Weights of a small mixture-of-experts language model, trained from scratch on English Wikipedia.
Size: 14 layers, width 448, vocabulary 32768.
Experts: 128 experts in each of 14 layers, 32 SwiGLU neurons an expert, a softmax router, a shared expert of 64 neurons.
Training: a variant of Adam for the experts, 512M tokens, 5522 steps.
Below are experts of layer 5 (counted from 0) of a mixture-of-experts language model. Rows are named router (the router's row for the expert), gate (a neuron's input weights, with its number), up (a neuron's input weights, with its number), down (a neuron's output weights, with its number) and show model dimensions 256-319. Each number is 500 + 25 x the weight over its row's rms, rounded and kept within 0 to 999. Numbers have three digits each.
Before each expert's rows: a language model's description of what the expert responds to. This comes from a sample of Wikipedia text that the model never trained on.

# expert 23
What it handles: Name-ending word pieces. Final word pieces of given names and foreign words, such as -ine, -ave, -ola, -ita, -ula, as in Madeleine, Gustave, Paola.
router:479466522483556524473516517482479514533510505509497476465502512535448507539486531469564507486477496516492518505502512480449542465527496509533492518515514509477494508512506503479512473486511466
gate0:463558496489507507488514538510494465501510516520556505453532517521460513516510469492505501485487487486527528476496520509460499465532537507510525512515517460457531496473496534529539486489480465
up0:502514458558514525484506562499466472496501545504539541519505506509486476514464478497481526495515499520507484519523510515502487540490474513465500503522501496483540531485506542519493505452445512
down0:501520474525489492489506525469530509488500509453534421472520549490498521491496497498511497499493480509530511495472511482506461469473497539451512510468488508439498526501470510524520500532477488
gate1:505511494481441468537473542496480495476548510494516520527495483482476498532481505490520504531542526501446478468478479501538511490474486487532462504493481522502490485500489487470503461486539504
up1:516499495504554480457531470502518500501461472505465446474483517469519475465513494504471506492482438492541488531503515509520491532500510527476533513515473474540486533507482485510469537496485542
down1:508484505475517471471486533506549477507435504500509488484446460450520486501536523521469499524434457504503528503453485524480493452518532489525504512532515502485558504524510534490509514502533516
gate2:501481521528488525506454474456533485494437490481527459502498457498526478487488519545497488521543560456508472506553508462527497493479506516499515510491483504493527501530511474524477530494499503
up2:510458538467501511538506523526512496514460475517519502485530484530545517514516546502519526503507538525464501468476508490455525450516503485532498477459507494478517517508505509503524483477495497
down2:508476472531527491539537536521545535479422489507496484471512490487478515507496506568442522516438518532502500504446503500485474515494484481482506507452470479536502511560485452540503508466540473
gate3:490456479475492517472499501491510483487494473494502495505517490502481518481509484513499504482493483502555515481496530486503510518504486468489536481536483471498501469490473494463482520550500484
up3:489495479471462480487470544501493466516491500475530493483529511519497518522475480500508484505472538519515522476517543500484550514504536490502501503521521444498481507525482480463514510548510494
down3:491519486506477493499486488477494527540443539472516488495515500440506508475497472451461494483502525477534480489481556486522515431501491541463458521480534488483511523514503481497488510488451534

# expert 12
What it handles: Nordic/German name fragments. Middle and end pieces of Scandinavian, German and Icelandic names, often after umlauts or ø, such as -berg, -feld, Öre-bro, Norrkö-p-ing.
router:524481453529519488516518504473474470527516491525499493435511510487492491543479473476484482491441512530496525497489495483488490490484518577505512509501527531457482483519507489499464491526498498
gate0:496417526486486511521466478528497463539534520511510520503510497484465483471461501480492460464488536490535524461484544501523532468507531508487483502504474489547475539480519558512450461542517517
up0:519564488507529504495509525448493518459464483488481470491499488466518491509509461523481566564536502497433479531492483486474475553519445458502533528500544521471492482503471497488500511492475478
down0:507453468499510542497504490526500476509491492537525486509497459501473464545497530507548506502506472492502489510480515479539508480487515486453539482482480534490497510502484517480447465497521533
gate1:473549478540549552528518541472534521525519558496509488489528465543495486469494454539517490505517450467444550492490479483485510531514503523522521563518513526445487504519461516516540517510507493
up1:546453477467448478465470464510508506485506444488472542531509523482495488489504519454458492479507581532553435523480491488527508506482498514487485508457521447549527522476533500479487498508530513
down1:461533545520498480513468529535507459546509479441510476472492561465505511531524492462532515539504497507495486516508529496491496507531474511504481492523501471465472521493458458489498528487519462
gate2:526510484531480494518499472504505478441518543487486456503501510508493490506549520486511465471483466493468521523549505533510494487517498511469487520528495486491544499481487471542471478506477490
up2:475527535494548480477471512530520532450470467485503526501523445483478488485503517499516444489493545482492492500503442483545528518507505485514499512491485503476517506480550498488459433505515503
down2:499544500550527490492550500528541496478438478543501508471512475540487479505526475510490475524512538500481505506532504470514506501519566501482481533466510518521532500532513477524493481486461517
gate3:545462477507514529521499451482509456502502488498521510534481493550485503468550456519524490507459520500502486575564543521549504535494494509494482505503519528507520479540481526476481477516496517
up3:486512492507523500482544501506465477529467472511494499461525493475504483515509473511492495456444525509501462562516501484471519509503526554514526472500500511488521517589489496529453484523507506
down3:481519494496503462530495494506479458509492478553468506542450507479514484484476492494521472518494511445489500477523489515464486508508517422461513516480483514487505453467548504481508518519540548

# expert 52
What it handles: Asian name endings, suffixes. Endings of romanized Chinese and Korean names like Ye-ung and Se-ung, plus word suffixes (-arian, -ite) and connectives of and and.
router:495474535474498532495476564488479534503504479471540476464485454501497501508531498473462500495488503523517509516485507525513531470468511517523502507513513532490497545504487539475523507548557500
gate0:478493540458452501517529511503448518480505485485531526466499453559501510522481548496486473480476479533492518476506503507469495501482552458540470519513531529486507530455460528509528522549517540
up0:476505516448477515513520485483452491452507456480531513460501468572517499493490531490504453501477497533472517500505484494499513512509527469532475513531515523477506531472452536511532508507502521
down0:511493465492524530482477515495501470525530490482480485498521500503439521549518488529475478478504469495502526472461534529504517555519506448464481502507462482524514528482459501460472503522470487
gate1:494506516467484525533513492455482510487479457519459520523487508485501444463462511500527496541504483498477509469516480502487480473468482495487519462509501483512474518498537483472532501506502507
up1:518484554514480493510489510478514494511484511489499508457498509520501525495531440490483506496479512476503528543497487533495522502499512516495475517519525515485498521489479488489478478537561496
down1:529526531465474513475463520508464534461497514545497486515529481462455480481484501523515508550491489504527531493512491488487539487512488492491514486508462554534519516510513509510452485530536505
gate2:506507484508488560516495528505483491493540495525487462483527511510510505490469485436497499522463451512462502536512497490523503538493518511524497468493469552484474523484463481542543511536507483
up2:499484502523486543504498499500503498524531470512501451474563469493525522474476462476506470537456451488505469504488486512521512524541525507515507473467460545506469494487487505506536514506512489
down2:496498478490505481468515511464520479501531500525491494484564509473510519497491484464452538502479468526450534498496493466499540502531452497527518515561525453509501583505476491506479533488510522
gate3:479537495481459514468458510500486506517485442486522453473502477535508475496493533520475440500498496482502542510484492482501502519464516508507511516506475496491513529536490535458494507509473493
up3:480479523526473518475475533476494512499472413493534519503516477532514494458509534490473464511541527502482516518497472476488482481482512510493462525513489495517505510533483532497490533512516514
down3:506482489439544479505464511506522467520528535514480500503512468525482498517487489506458505504503457497507510499529528503506563533534453477490492500508482485503504485453455501432495512491440507